Weights of a small mixture-of-experts language model, trained from scratch on English Wikipedia: 4 picks a token.
Below are experts of layer 2 (counted from 0) of a mixture-of-experts language model. Rows are named up (a neuron's input weights, with its number) and show model dimensions 0-47. Each number is 500 + 25 x the weight over its row's rms, rounded and kept within 0 to 999. Numbers have three digits each.
Before each expert's rows: a language model's description of what the expert responds to. This comes from a sample of Wikipedia text that the model never trained on.

# expert 56
Description: Single capital letters in abbreviations and codes: country codes (IRN, ESP), railroad or network initials (NBC), compass letters in coordinates.
up0:493453464561473506470559496501500437471516448514441509512511496511521497475489486520503533470511495528516492514525454472498495501493554493507499
up1:462496519463504508483496479572503530462551523468529459488551527506502520515479527471491495459504512492481500509496544478537520481489542510478530
up2:514494502498456491515465540509494538487484483456487466523474510545513495511519484473498480521466493496499500517499479516472464515526509481490480
up3:524517481490521553522519509521520524511462512471478528486549509476486512460470500471516479472506523487477539499475494506522482483489492472516499
up4:533455489513565506449524490529435458473478521497508503519527529538457491468480500527491528464493487493473460483533529498477530508499507470491514
up5:498468496499523489488499523489512534532463474474544504472503492509535524514500508496457509500505469540492461485488513489504524509521505546522495
up6:506540472467478497466511505518500525493470496516493518481493515482493508495509495524478477509521505513482480504482491453517500486498525514451456
up7:489485501521451483527510496522507522471500521523488518514476543490475514527505552532492494526439541485481485525493514533516504549513496487527452
up8:496507505499517516495503484514515513472492497530505485465516491516533526476486525506478499495529500473470492444495511493478486507484512514467497
up9:535484485522529504510514464523456434461519525493521512467492493475508532430459484500527515506472487508488532509483506519481509520514492508486548
up10:494474499510499488487548456501517492494498495550507491499521448517494529503496501555541516493479521487527469483513527500461494501484534477511514
up11:490511522501497497479463502515503480513542554513524512492515536486475488528484504512530518520497516513500492515490515524499511458530489471517498
up12:516472505513505524506511508555482509513522490521508514513544513485480488473477531502509494480509523522479510480446516491539519495493501487485464
up13:507470505529525514449522478520533485506522491461481508508531493547479499499488490478559490507489506504503518504476461475556483492511512495475478
up14:474464542512499493477514533512529526496515515457497549502494509507466455562513491490479494514491500480497489468540543494539495497467469550520516
up15:483533503490499513495477511502488466508512547442520542496489527448526500536522507466460482492499523490473508479485493438508505519489510486459480
up16:482490506539521500523558478532513459479496493511482492544546478504519508458476468485534485488552486530501508510496455471516506534514482509465493
up17:501550505550522518475515510529501480499518501477496512481538504494522489493444513505500533518517525535487518489486501486531496498515557485490481
up18:462524554477470494488445503511522488520495514471489501510479471502464513521513554531506519508521464499504519477478473534484540482532474470501440
up19:463513521474499502491467557500553506508530476502499478525472486511459474509487500492489504528503478475451464524507496485483510511471476518533444

# expert 13
Description: Hyphens inside compounds (closely-fought, ever-expanding) and list-item dashes, plus slashes and prefixes like re, non, un, de.
up0:485486559471524511489565478522486511514459475496482545507507508469482465474495517500526478507504510493499513482461461494487481492496516507479488
up1:515538502509507502522483498507491498497522472518499489511493478529512501512512494484438563480468491532537529492486481505468502506530493505468523
up2:524493558464535515485529469530485517482440477464471511507540517490507483540510542501506458494490492475519504496505447479477507529522476501522512
up3:483511453450482481478512492561476508494516531506533503474505489472457546549508485478497466513489507509457535496465498508542475506478513457522505
up4:481515498510504504516482528490490537513492505516523470507490487452482502460523512558511469496482509491479504533478496515545528514478500483510480
up5:498502502511493513473483497486511486500546494446491496484528464497481510545500492501489501488492468486506498494478496513459506493492505491531519
up6:501488500489509511502478509478499498478506488499507529531480495509532503490503500470502474500486506496527503470494455506480515469546477470493465
up7:499487507515499498518459485516486521481505494500486515508488520525487498500464502524542544506509549488520477513501483512509524528514547496477479
up8:488483468483486502484525475512498497512475514553539537529503516530463515513541515516511476469470468522512532446489507475500510532491495508520524
up9:503482487520484489529504487466467455486505489492452531504515523460496487499494524525535505515536504488502503544495482508473501524496523499526507
up10:482519491517531509541517535481477496463519506480500503501494450519494541500499510522513491497476490537503541474449494522445528516505509542512518
up11:492467539474547501490484505516519476541531516514483515502493502524492489437461511521520486516521502460488473574494448524470512524516496529508521
up12:540522484478508527469487440492522490529508531516484531497522498485496514493472480447532503526549506528452462474492540485482504504491487498456490
up13:528530492457531515498488502555512477519465505540545486482520467502471539505520508466560471491502510483528457503509538486499526534464515505464485
up14:495465493504479492501523484492502521516497511546515525477508506542522483520522484528495510474511517516525486469467542511485505479527466476539516
up15:499471517499479511483499510506492488495540439460435512495476486516538492465462479424509504541488555475482527498525519554520509425506495508514480
up16:492488513502478498505515493476498499517520509470482540514506470474506524489462517482477502496475489432539487506509507502537486505456476489460513
up17:518536487510489491523486531507497497506515520468474506446454523451532492485483533474517491530552506526506443494492518516487528476514464487517520
up18:470462496553486486510519491519486495475501488541529507514520498546495527472475517510496498474518508489519495497480502487497491543510534528539522
up19:468539481479466484529472523496533501452501468486473508521492474519470504500502502493490532458499538493460482474492484515505533433504463549536504

# expert 45
Description: Pipes, small numbers and team or color names inside numeric sports and results tables, such as 13, Team Canada, Green; also among.
up0:507510508502467533489524455527514509515517485491512534484505488470519516531467523531510509505534530537475463512453474512532518496482535529518468
up1:470503513495509529491520479540499459539532457516529517453524490485515488529508495489536523491496531497519466473469467502506473475499530471519443
up2:500514504531516520494521522516512471495510472504497530489479480476525538505466456481507508441555542491461508480495479500520505482504537513496450
up3:487531494465492549486488503520546477461520473471513526519545506500502538530453478460561516499524516484473524461499479453535509526524500552476513
up4:512486494496471492489519455493464529475513510519480492523538496521518522494509523496462492518535537506492509499460474472513474521500516510496499
up5:501508544549505536513498486532475444524495545478513460433512562518485495516529524504496474494508522457531521494517514481487524508508512540491521
up6:485486523492538540512510496543491507524541485508459499526516499527521523514496482469450506514546488489502476520491540484468503498516473503502493
up7:501484497491463499525529515487471483459526454464461490513479522523503465520500504461513500431525450481543535500471500512497502488466491497508506
up8:491522513500492539510480508551483490513466446499527498453558512538476456521497533533520542495519529445494467485504494488512475514494499467482477
up9:473524502482492547456456522508510501483516509496515541538542539462487491514451522465510525467507531501483451489541449458517508502482513556444459
up10:486505479484523501536514548479523537509551490468517464509473523521498524480498569474458524494518501561522508517470466482521511498504499445471477
up11:474503520522515539495499469538474486510467518501477490454539488481495518520482494454520495452510488486482533445467491496475497497501555522503482
up12:503473480484471510460504461507561506475514527546538465467504466544483505480473496484571500535529508492507492481491512475495494527517492458468507
up13:489476494454496508513478445508534452499517477459519541486511507520496457536464520506505465469507481491502510508471496536498540496505481501509516
up14:499500491503492500498509477506475511495468477523511522478568518491469490511458477456538519508529511478500498498494476471522465492530551486492472
up15:505507529516485529472529459483550506494528484448497522451494513483453512515496500504473502521532536500512470461489530500508458473523523475505515
up16:475468510462487535537514514538457500504499486500529525509523547520482457486511488480528519492523512511512530534482478512556504508489543498490470
up17:488465486483475533507500477501462498519519488540521532508494497477511505495465493487532527468489523521494462490508493497495528507554521514453466
up18:492508524505486535524515506506489491492526464503577461515490505482481475474448514517503522478505527484471499504507515521538477539499522495505472
up19:443490503530513575496550506531485472492549497494507527482530537477474475501524472488517529483515480520473514485505541468516486498492532498514476

# expert 21
Description: Commas, semicolons and "and" that separate items in lists of languages, products, cast members, band lineups and gene functions.
up0:495493515502510521521523532488473484550466497535447533492477478496484491512456488516486504509493499486500490494486484490547529544512555514460490
up1:470492551493507519515460484523498517529505540493468505501485497513487502535546522440519482524488491520509483529476471485487501487534453489511494
up2:513524496532497528484521488510479502501452480501499507499527504497514501445515510544525505465525463467517489478498531475502521533475524503506474
up3:508523518500480556535468510508509494515522473489531468511489544544526490519494476480577529482497511453508513503464515455502523459518489467523476
up4:556518493521466544515478464544481498523521474519503529488518510539521506546495509485526532486516532486520530518458534485517511497513546465481507
up5:523510495490516498483513432493457470510470471488503439492564512543520528485510517473499506497537511560514526521445486484499470509507515515510488
up6:492532502512505523500524515516502463492506466509533482474496557501484506470497504492533515485489533492495497526449509502475541517475502496514483
up7:493473454479539500466500499514525492530526511471523530537496504501513544472476540498493514499466469498516496504447485510494505523485502472503502
up8:498506488515513527501512499531502529529527506480507502513540505490517492522461505499544530528519536521476468486529464489493512517501551478472485
up9:505489514502532517488519471579502496535476475536497522492547485492512483499517522496520564520538532531499449505497493494511500469511539520492471
up10:445491500537506510515523502529482487553460463506481524502530471502510484518524503516514496494491508496511475525517500441522511520501561518484496
up11:522513518530514500451517512499475488525490490533531500523491487499464529447494535469481497487476533487467462505524460470509504523474506479512507
up12:511516481522505518468522425541508460502468476505496481517531521526504498488481476493501493490519472508477500485481514475506537520524552479492481
up13:523487441532516560464562483525486468489510490516504523490500520489526520524504498494501517479559480484525490491458500481511518529552533481483489
up14:481506530480509520481516491537492536490499491504506531464514528496464523522462482547535548484474463520536469490479462493540482513509499504489512
up15:506511467528486509532525527488494512530459514503476532460526552504488501533487496499494533467521506488496502497432515517504495498498516496505471
up16:516489495535504517528551496523539475532501496495505479499488518493484526473520517516542532495475515510505478459520464496520531497534537531470509
up17:546509543484505499457481484493494536492467465471496534492504477486459473537492497518551532491498497484478502529499464470514511483492536534483500
up18:520494497488505557487521493532538470481495505502480500513555484532492479453523513472566496506509543481514510482518493482569526500532532479494453
up19:528485490509532493511504489530478499520476482459544558468540528513478495548509469485486518515474501495542464524495464491522511457491506510459493

# expert 9
Description: Common function words like a, an, or, he, plus career nouns such as coach, manager, contract; strongest on pipes after names in historic-place tables.
up0:485487467456503532444543495500510495505500467504445545513509520520465481496462472506474496494547520533450478496511485465527517513544526489488479
up1:497466500510496529443541512532547494516470491506543533510500523530475516518514541483522497476502492462502516495500475457493504550496544510542477
up2:495512495487500499464489482521494518513487532485493520518480497496486484468489446459546505502491535558509502492480490483561514482476494480484474
up3:452505504511466533510540496533518512498481473481447520461533519485520471482484521483498498483492534441465486509517469506488511500510534507520424
up4:497501482534520555446532510527514480506482526519554491514509513519500487482470479483480483551528542475495515519524480481504492523527547491484494
up5:506493499488545492455553503511471509505504514518465539491518482497510486517497473480548551499511487494494510485515518510497488503493502483496473
up6:476477467481497539463525467541526520514501473520443516528545529485465518483501517469503510483507528492511465491505486492517523488488515458467470
up7:492480472489494536551524482529489495479469500492528531484539511480468496497506496461514536511528524499475493512464485467525487517510531470494471
up8:475459520498527548468534475558489502507480455489471499477552522543497470524507502464484503486511493485477459525534521487526543531457531455495462
up9:457489502516497532466505476532503508488485514526486518492508478516503524491507476475538503520509520477484470506503492494492513502519495476509461
up10:516485499502530489472509495512543505492481519471546479507472504505459472544513464524517516470514504542491481478525460484503500501537529513495452
up11:480478524481464505524491515513507521515475504529473470492523474479479491508509502490499499529538516516513516426508503503506487562507534462511500
up12:513503489487511500482526486512533511524465514493532508509509525491465473469489493483520509494517516542481538488497485510514483520508524488468480
up13:501491477506511530512526475528508518525489492477519495510515488498439486498439518514537554511494512495472501481510492497506487511512571462473481
up14:497479497474482528502477473554479501540485491536478537491509527493522491534497473487526518543506497499487519496500495507487490452480513484492467
up15:481525557506493527510506453507510505475476495484496537481524502501476484490507500428506503518515495496476511454495476489468480537479511480485444
up16:506508509518523570467496502554499473521494477516493516469532507520521509522501504505537515524531517485511502458502471465556499485505496479489480
up17:506493494506483509480545504534483492509494482515509489468531487494491506508483509435536540481540530529528540488495523485545541478509579504478500
up18:483503528456496563494518496515473497550483466523481542508506503522496535483482472475570509520544502513517510480514480486531480501504499469481460
up19:489472540518490515501523537524515493537525486517537484537477534478479511473496498530491532481507511517487485475509487502467527490518500490484436

# expert 14
Description: Adverbs after a verb like closely, partly, widely, auxiliaries such as has, were, be, and commas in running prose.
up0:445495519482534528504484531517502473529478480473493503480523523475465474509453516510530523494491480456478481463424505512515528511478525506463478
up1:484507491516526517501531480501509470507511509486486492516512495475501508519477522477540527456494522478456463477478478452518531482550551500498452
up2:487519505475497548499509494532528495500511518460503510491541526500511494468495553478495487499510487507524524531504511477486451510533537499532483
up3:523458497537498489488517500548515507502507498523490514458529497538500465534456499501502494511514527479550537498485523448505477482530496497501469
up4:503511532483482537487529463565517544532458505478497472474498520498517517496483535498510532519484522509512511476518468493488551507473526524453465
up5:484529499497508515488527507479481517501535473496500516479489518492506550552447478475516496480516529486507501455501476465493502493483516451489482
up6:497499554514474518485504547545524494523492495509491515480504539484504521503500516489511499495505554484525485522533487503514456487469512506463489
up7:477471497498528531526536521504514471532506503517481518509515562507492498519463521464498501517544507494520506502481512497504497487484554456515472
up8:523532495528522559480532519528485480494507505481477520508502534519471516496465535473571536509494504529487492481521515454478515510508501469464478
up9:506488509523498525536534459526481536533486514465492530500497495507465468451460523457523484510520509478493475497537509497514548442484520455438421
up10:485497501483476548494480520487492478503496518466528559489494507535506515541500505523491520488524519526510492518473455479543547494464556483495490
up11:500488506461483509499493544486512492510465508504480493497520492486502506498484525472497498497467476505483505527515491532512513472489486475505467
up12:523467537523461562500509494545505534504469511490433497477529499527495513519495494525502554496537492487508487467490503475533480534546500524458476
up13:503512494491482504492531513526513547512529434477485502467523517518484527490472516465497552490515491497517515483452488448535512515506524508501442
up14:495498522518517521498492526563483470516492519490492524486509569524481484517458479464531548488535518473510516496481478475537474479503569491486488
up15:476471478483505527492510470512536537507527485490532549486559538513499489516454484478507500497535476486507499472462484487520490524507522483505455
up16:500528465520508578517553520484513488542533525534501558533512491524479501481519468453490477515496497522502512488442481466521485496488536514485508
up17:527488478486511545511518523539524496534453447498530518474514553538519465424493523489478493503556510482508478473462466472512497484500496496473471
up18:460533510521512524485534505557511483498478498465497536451527505505514475480519499440498546495540511532499488477497454512513453509493507478473450
up19:496474504475490522502511535533510485500480460501489531465517486525477518512448474515508516512563480482495522492504461494515481504480512465488465

# expert 16
Description: The word according or According, opening parenthesized numbers like (1, line breaks and hyphens in lists, and Thai or Chinese script fragments.
up0:485515514519495517480491494508483486528486500490495510493518488431506519530487536468529529544468555454484478532525476473507469519489481498474514
up1:522474484505542507454509509507475470489489482468498516466530506511520512490465530484498505467515548501464477484495472461493541468522514485517477
up2:526509510495499541487499491505455538517474489534499537524577462521504502491492530503492537466542516546524477489482500481518525528522545470456495
up3:517506495480530498483525481516510525518490498492444480436455499530493503484517497514477499490543493547531517527472507446551489522534523535466442
up4:501466500498506517528469497528519450495477455542523488486490510520479531492498507521501511502524571486492518487512516480492525462565526517492468
up5:478494496487484542449535472531525470518490471499510486531501532525489509526507516458517517492552495538497502513504484466505498541472512474488529
up6:513474504479522524492502499560520528550491479517512486497540521498509497480487479453532513494518507502501478488498505496482494468547544475489499
up7:466474488504459533503542500544506505538477499499491542485533503507501498513466470514522496502494498513513520485508477508523459513456580509481470
up8:472481499461477502479496507481488478510512489485515535499516542518495454466501481519499504506568512452464494504491475482522486464498549494489491
up9:523462526477517556458498497492545483518485500490516513528521523507516487495468503456529555521528482492501515466512463440508481520495501531506483
up10:500542542503494511504461529503491493554480485476502464430509438531517507496518532509528531482545534518519475449503522508527496500505506496470486
up11:463499513488513505510469490528525477540494529517497487501524487468506542493520468487490510478467467494486516485492492481498470518534541488452506
up12:551500492477466522520522530516516470506452466530492534497506514450477488530508504509524558504560532510495486468502494490506519539524519500487507
up13:474501486533480578523487500498509520522473503501542540467532534469507517520524499505522480513502470476507498452513508464516480497509538509496464
up14:507480519493493511491482486560539518462515506497472506460506499507493515532467539486498540463495518513461543506487467502482501523513552495429461
up15:530490497482482525471522502538495472471498460517504485537520489474527492510482476504550523504507500490500532484477476448534444499511501479455498
up16:521510482486492561466501481514488474542451503552502512470484542469492532472467500479511546486526479483489480493513464497489490479525532468485467
up17:493496454531492555479557503535453489490479478466484528490518519510490527469495476458563490531517529537511540448480500487500526524489512494461500
up18:540508519486537562544538514515475519467531466546502502493534481503485513500471525492524491506524494533485490496491470497540528501512553490509504
up19:481456483513481490501526495521498507484544545505486517484506489506556491503499498475522484476505524500506501459502487466523482532492561456487487

# expert 63
Description: Pipe and semicolon separators after names, roles or dates in filmography, squad and award tables, such as Space Jam | Player; Best Actor; Nominated.
up0:480489472486490508538506514509540449486482528500519444458465517522505516544464487491516509502539569479521481477484497499464480529513520480477500
up1:540484468479520518493526487498486487551461488506541530487575511529483497500495497467531518462537504495505503461472513484527532498486500520467471
up2:528506475485509510490487522511509488466479463495522547509538524456473498505451539529497512460496519458454478445500505491484497504515509458473447
up3:508492477435523516524478520504510528497505521482511534508469506461466527534536515468485494493530488464486529556487494488484503492506491535484518
up4:479536507486496512542542526526471468510499500519502529518550521519489514486509486479511519504500539498519508488497474494502495525479492480507478
up5:515493491514480517502477509513480501465508502531478518470495526493489518520537470511469533522477537496476524532504502526483497464491501529497496
up6:479495480475512530484480511504513456502516489457485494467496502504483518523488513478489570431516526505489498523505470484517486492458505467509465
up7:520444502525512533499511490478491514487481473485544495469491503497510505517486486504473548506535516499518516473448502490527483520504504484507496
up8:473495478463506502502498475514529542499497500486520551487456487478484487506521469514524512526507514513458460550505469472480478477499521477529517
up9:518475456540509502536523483507430486494515471491463491483527505500558508493497466491456503527496499539501531560489496508533517479544502567502506
up10:540488506511488492520549481567501540498532513458505499527468501476519485513507544521476523466556500485498479519493524474456511524532491476471525
up11:514479442501521549527499540548517526473499503489493507513488512515525529513518483521514508517533501492521508471480512464542498458547495507489461
up12:480516479496492501460505500513516502478523520494548544484527548557456494508489470514499495529490489508509515478512463505531497509521521481499473
up13:503474473509475531456517497534492485516523507462490504515494484511496448509527492487515514499494498475482522455492464487506463477535558506513508
up14:497505480528502517486500494527488508483498465526507509515528547518488535487440521491526531523488506475465509491484499468506469543530519532502490
up15:500509487475473530460444519495526525510516480505494522505527499504501504519533539506528469524498446524501463533497497507539518469492465486507512
up16:542492528480489530511545518540519461453529500472520482511538526538499498528466520508519523535515534507523527487518481510496497500492551509449476
up17:529523479509507504518474511546512541486508472549504500480496498530511523514483492500467528513499535518431520494491496509471484536451507515508491
up18:528513508549453501491484522508484497531506507520543476505524468525525481498472513518527500449467531519460483493500476488528505506527488500506523
up19:517545517490467501503504545514534490477476517504495539460509505485501507482494479530553480554558498478526505520522443506442505500513529476490437

# expert 18
Description: Of after relational nouns (daughter of, area of, town of), list colons after years or headings, commas, and including.
up0:554482535519499493443498476436468478523473520553488543470494510469493497527497505513513492503468518519471465535482497492486519535534482511485525
up1:518479490475498506489465537507485483498496512503493513530498508469535494548515501493516508488540538529487502504532473526494505525532568533557518
up2:541507469521487490496543482544490539522464521478502497527506502466525472538512578499525500490473482471518503488520496518531461460520528506534520
up3:488482479431493490499478518520466447525466515498492533494508518500515504501510466475464492532494542526481469480522490519484521465439505553463506
up4:544481538507481493487501495494528522491494480505504475457544533518482503495465493517554491515492509466486516518460481492487472476533514521490516
up5:500502486473540498523494519480524440499511473486482471547515524525470496503455496465512569490527481545477505480503503480478499514492538505487475
up6:516488525477505499482483514487474505491531536519519497498502523472470478513491522468486514531495521491470489503494534522525517494477487431457496
up7:536524518489518501507475525543519512483490508464534517470511466447479529489543503493520495482504453535475468513509512506480513513465502511532513
up8:449489493488498487507492558524536478487464494534470506525479513483488500491508513514489514492495525459491534474496473472498486459482469502474510
up9:526512443477479500497467532513483516492532497517523491491490482482516534480541513503508493516499514493538531413461508494509482493514500522501450
up10:502516531497473488501482508522550465544489527501502558513482550484523518481452484480488525488483498443496499496514528506532475528507482537497517
up11:495481429482516516506531495517557506489491507491525523530486509489528518548484555513501510479516492511490501530474518479462512528489494463474510
up12:502487521509560494516512489511489510559454505558457464524521488473502562526484493520495520508463489483556537497454497517508474464489490493530494
up13:520502486481557497502527535502472537529509507477512503496504489523525480487451531488487524489503506466481509472497508506519521503500489474482513
up14:470509473481464488518537511510510534526466491508524531528507516480523492524549516488506504472515492476488518478492521533518513489517505516543509
up15:452488492518533505521487524508493501488488507481540501522511486497482489486465548480502519504560499504475487522468484449428489507512489500531483
up16:490495501493543500495481518518479517471516457532511557510527535439480484482523499472531444519529514515500523516518493517486525494471505535447496
up17:482540503474506529456535507527532495488537466505520497480509551505502505464505503513543507482517478479483529497502490453518508533524540514475507
up18:490487535506479499513518510454490505475497528477491543472513488515513502502506495500516507511508515493505502518524489506519505552477497504536482
up19:501467516522513514470529504520559480502500489477502567522499470461466484521464462558525494473496506486478515474498500523486452549495485457505511

# expert 48
Description: Country, state and city names following of, in or to, such as Canada, Oklahoma, Japan, plus the before team names.
up0:471505496493486551492524512557530539492531480470538527473545534506507520476516509494513527463479521526488524509471479475526541482516517498515452
up1:512504499504492487520533521475526492493475468521480518521481501500492508504449509511507477485503499499528491528499506483531525522557514487502485
up2:489452545517519503495493527559500462531516464481527525530534519516465510492496499499531533515504526543479495492509472452504512497514517472478473
up3:517529542499522571536481537554488529532461464501483491468490526464511509481515496500500487493530518512516502467501448500522508501479505505479494
up4:518493513542515509487545476546528479520466470478539511485479533502544509510470489463513515499485478510506498524496469462502536519499484494501487
up5:498490540504519547507493511552550451536513507450471470518489512493487500498454514524466549503501522498455491477471489503517513475494561481486501
up6:481508466473492504486505462520490473479504491503477515491489503517454539524458484450529522470535497523529527501458486494484501499494556456519459
up7:456524501494515519466513506553527501527482482503506505463493474530499509502463519494527487506486537525494516466488455520539502525541554506451475
up8:461519512483476551523537491521538501522471483540519490459520504479530462482492504504529504495492540499499500516490496464505510511484529477480476
up9:492467489501492534529481516505468531545534503477507512511480517523481519521460490508541479526522553508530473462500478480506543531515545479506477
up10:460534466503500535501534528536495470512501513498520516487486492542472507517532484518550467499549549500486491515498447483546483519525529523535461
up11:451456472523497529490515511509536483513520491521461521507534497517515500527462486490524517504491509510491521499514456484521491501473507505520489
up12:463481502477481500493541496549497483470523508504483513506501507517472490532466532493498514475544536539481508484483487512528476519512515505460499
up13:482452504526482515494489500507475509507500470504458532497539501515479481526507528498508559501515480485497503475489523522491485544486518498490479
up14:470537517541487514445536508493520464490519452514484477485514523498513467454482494481497497498517539521529495489491507470520470529518539471518463
up15:475510538508519504515519503502516500508495467466480530498516532473536483554519476488486507521503481499540530473505508531537490482498506503494471
up16:466420517494527486478476523475491462520524516482500499466504522508537460515485522488490499488514534476525546485482452486463532540505492462496474
up17:459498481480502497448532524498548494518501476470543516478499533513472482512463492456514492471539494506511526509495450503497537515507512479509457
up18:502469518506524567501549520538476459487458522484434550464508490470515488548477521492530536501468524500524497519484444494510520491533532475487451
up19:470471498539495562500493506549519500531516498489498532482536536512482505522514534462460545463507516498506546523502487480509513471524553471506484

# expert 47
Description: Abstract nouns after the or a, such as part, development, production, member, election, and year endings or "present" in date ranges.
up0:499507534538529519450469534508558494499493488535481541523520498527491520527481472474547513459502511513522546506473507524507494541509522530472473
up1:482471509498465543474499490518516455506473495476512552487539486485470545493500504479497557497494485510506535457449462504472513494518519520510521
up2:467486505490478529509514535500497494508523497507488559460507499473494478488516513485478539501490471479519494489479554473513509523513516483499422
up3:494510464555485514549484508482477493493502489510539493489517472487538556484468507493496500473519475501512488491527489517523490495462506465484469
up4:473522508515500496486489495533517517506520500499461474454515483507530504472512525531482516559526471478476508485519472434501529515504481532513460
up5:546500531457512497478482504505472533507446479514465516489488524473474470519472486482483525523508522456465500500515486521529511527495530544484474
up6:487527548452524530509459502570518487547437543521528536461503511499508550501542461508509493547473495527511477516514568482467508515518506475480485
up7:512509509469486514505500491526517427490491515510542510484480511483516487497505490469492477490504512479515506487549525517457504548506525508449477
up8:473508506480488560520495560500526442501481489506521492475515489506474485517472470443484509493529492524527517469507471455509497497488540502455474
up9:496498499481515511467512498483496437475535471512557486491512518514483502495487487488526565448518514454507525527506468491516528530529502507507517
up10:500473509512496553489506501496470509513515506502553495455517479526420540491475490510497490478520500547507485483483530486483480485489541502518490
up11:489481486527507519469504535528515490494494510484498533495528492470483515511504493470529550520531501537497484457495525488498494482520510511498492
up12:477461528485525550526490481537504517531491462522501506496513507529466493496465498482496541439526507483524501463499455476533476488515525504507478
up13:518475476482494521517499479522486525499541453492484489524505541549477468503505493509528505500524547532493515457478513500502482506510499522493496
up14:514488504475501558528491471537505501497452471523515519462518511511476525538490463473488528463494476519534476468483466496477493481480513532503496
up15:489476475530492518478519520497517496531495487498444483474489519498504513521454478514524508499500490496506524512512462503531478523499528507443488
up16:526476503497530512525530487501446515543498519472498473487526520476469462494530514508507469465473555488531480512484494497518508484520532497518521
up17:506456438494500496472508529509503495534455498528493522485531507499498482556447463472479551505523542521479498532519469484524506480532515509438493
up18:513482504507491562495553516542507516504492482510515529489490529505528475542508504524522544493537476519511513498502447490505485532496500484521467
up19:437501507529498545478519522493497474544500472511471496496560515488508488501521532492481479500506492501498492479485499504493497518513521503467477

# expert 5
Description: Country, nationality and place words like French, German, Ohio, Swiss, plus "as", "the", closing parentheses in chart tables and lists.
up0:499518471547522517475538541535527513500491507481532554467499545536536478538475550495529511515549555504509509492499501496474500488488540494463456
up1:494510476466549533497498530523534473546450529446527527478499514500477515539509468511500543481492488515522492498546493502443509486493516473489510
up2:461487465521472527489534502524501510505534496533516548508534537482456484537509501427477542517495517525502499471475453498500483480501540462485500
up3:458490511503482493454511513484553485545503478481479515492510494453501514483489469460494512488498500520516501501506436487515527507500570494495481
up4:512518510476470567512506479531532515527500525458556502509541488499498513551460561472532476469497506504509512485498468446490544530515543510496503
up5:522458539537481520459543478536529505508485506473517515504500504518519500508487512498482567482517507507485483517480485462525481484489544488512468
up6:501531496501511543508525537516471478493471482446497509516503485484498539516480514476537534479529496530536509469509500479522500479491519509488493
up7:490512529493510533512544484567540475520510452494503520481543520451530511511505495500480526497512474498529495511503444540510506519491509517509482
up8:515475486477524524460541523500521475463484512486505515510554487501482514528512470459534521516580492526507525505520490496514480536527504493509457
up9:513524472510466508502520528538517539533495506465496506474529473475458470477515491482532510486500527496455460496484506462485521510478537503503504
up10:516498486470551509459533530504485494481487461503519487518485504473484492524470524482535457511499490489519558506492447467524537498543561538500502
up11:491496531513501545542490471507488481521516511495477526507510524522450478518485518495532518504487515497525480491508466480473499525554505513455496
up12:488507487505533550497530544520513510562510497493529546502480541506496497495490472495473549473490526535532521487503471481502488514490552505490444
up13:479463494476519497505542504518487517498525466499540513505479512519470500522486473492477517488544550488520469519512489460510533495505514480486494
up14:467530484524514562509533481559510448513497448511525526502511520524512511532503501496552512499531530496515525500479494498523542513521549460453476
up15:468515501541498510491503501539522525487516490456479513468521486480494503511505450477479552484504521503464518520498460468508484489515511482499502
up16:512470473496487508494522482508534500542488501518461539459542471496511495486498491461474499514484522510490497517468448503496525507485520460507506
up17:466475522481474520486488522493531490474479491487475485448486519506470469496536502504477467548538487488448506510473492493504528518538480483523492
up18:518502487524506539531498511540469501543486549481493515505514504493527487514487516513533495500509490502512534492524505538501540505507526479452442
up19:483527511500488568491508477538457490522498526477487485447515533511515476524471505507522547474502501507501527497455484489528519533512502417478512